Below are experts of layer 3 (counted from 0) of a mixture-of-experts language model. Rows are named router (the router's row for the expert) and show model dimensions 128-191. Each number is 128 + 32 x the weight over its row's rms, rounded and kept within 0 to 255. Numbers have three digits each.
Before each expert's rows: a language model's description of what the expert responds to. This comes from a sample of Wikipedia text that the model never trained on.

# expert 11
What it handles: Election table cells. Pipe separators and capital-letter word starts in election and demographic tables, plus primary in Republican primary results.
router:188077130124185105120155092137111152178129070113182182144176091143051114102131192178126128117112118126177111199120176140128068083144129115096141109073140163141101119108109151121103194113152078

# expert 10
What it handles: Table header nouns. Nouns and word endings in table headers and data rows, such as No., Year, Title, population, song, and Conservative or Native.
router:209077121174136132107152096116103176115138091105250143131181138117098201089122182162101094142154142110121102198128154122141058074173088088092108098022167165161080129154071109124135125079142101

# expert 7
What it handles: Second pieces after capitals. Word pieces right after a lone capital letter starting a name or word, such as L-ook, L-ap, W-hen, L-os, V-or.
router:178129115149128114112156116146104170104067094121213173111179139148068136148167151150099127158146130185139132193129145149102076075144170142137143150024122135133112130124082130146153135124132080

# expert 46
What it handles: Geographic and infobox terms. Units, directions and infobox field words in geography and building entries, such as km, m, °, north, railway, State, Tenant.
router:203033128169154136139176144128105134125138088131245152104121126144084139082140164169149136109146078174148132172121162107107064106150144123160176106051096135114097130120079122148087169103154111

# expert 49
What it handles: Word endings, foreign names. Final pieces completing words and foreign names, often in French, Spanish or Hungarian, as in fl-ute, campa-ign, Ha-ute, Zoltá-n, hosp-ital.
router:172097135140137125113140096155118088132119120069218151152169129160054086093207111168116130159162122120131133212128130109082073088135153125116111090084111160100164095166051108164121171151173114

# expert 5
What it handles: Sports career words. Common nouns and verbs in biography and sports text, after the or his, such as first, team, record, lead, round.
router:231134083165194163110144105108134140108093092108174162102181129158060131064106183153098169107194084124136127170153110152116073128156117154134140146059113110120070103085107129142114170159130122

# expert 18
What it handles: Noun-ending suffix pieces. Word-ending pieces like ess, ics, ism, ress completing nouns, plus capitalized nouns like College, War, Best, e.g. illness, statistics, Academy.
router:200135086165185168115175105109084142165093112094216116161138117109094102129162152121083176136152124144129126181128154138127055070111136082058113137068076149117113084062083109109147184121168089

# expert 14
What it handles: Suffix -ing and endings. Word-final suffix pieces, chiefly -ing, also -ion, -ers, -ol, -ot, as in testing, parking, remaining, mascot.
router:180102131143112164120133114142114127172105085108231133154113156113074072086151067162144165110146133148150111179141135132124052100145112139112137177073136165143157131094076113112119113093148092

# expert 35
What it handles: Number pieces in data. Digit tokens inside times, dates, coordinates, scores and codes, such as 9:00, 2007-10-25, 3:11, 58.574.
router:194075120064141102128142108133139133183089154109160148102167131150016081106164126133110108146163128188145125157100158146115072054093156112087145130039129179089094120132084072085181177092182073

# expert 40
What it handles: The after prepositions. The word the, and sometimes this, their or which, right after prepositions such as of, in, at, to, for.
router:136104102192201193143135069100164149128099173158093121107096120151142065119155098155097166119131089158141169120128134154101122049140187092106146139135126130148105095120143149054130104160134185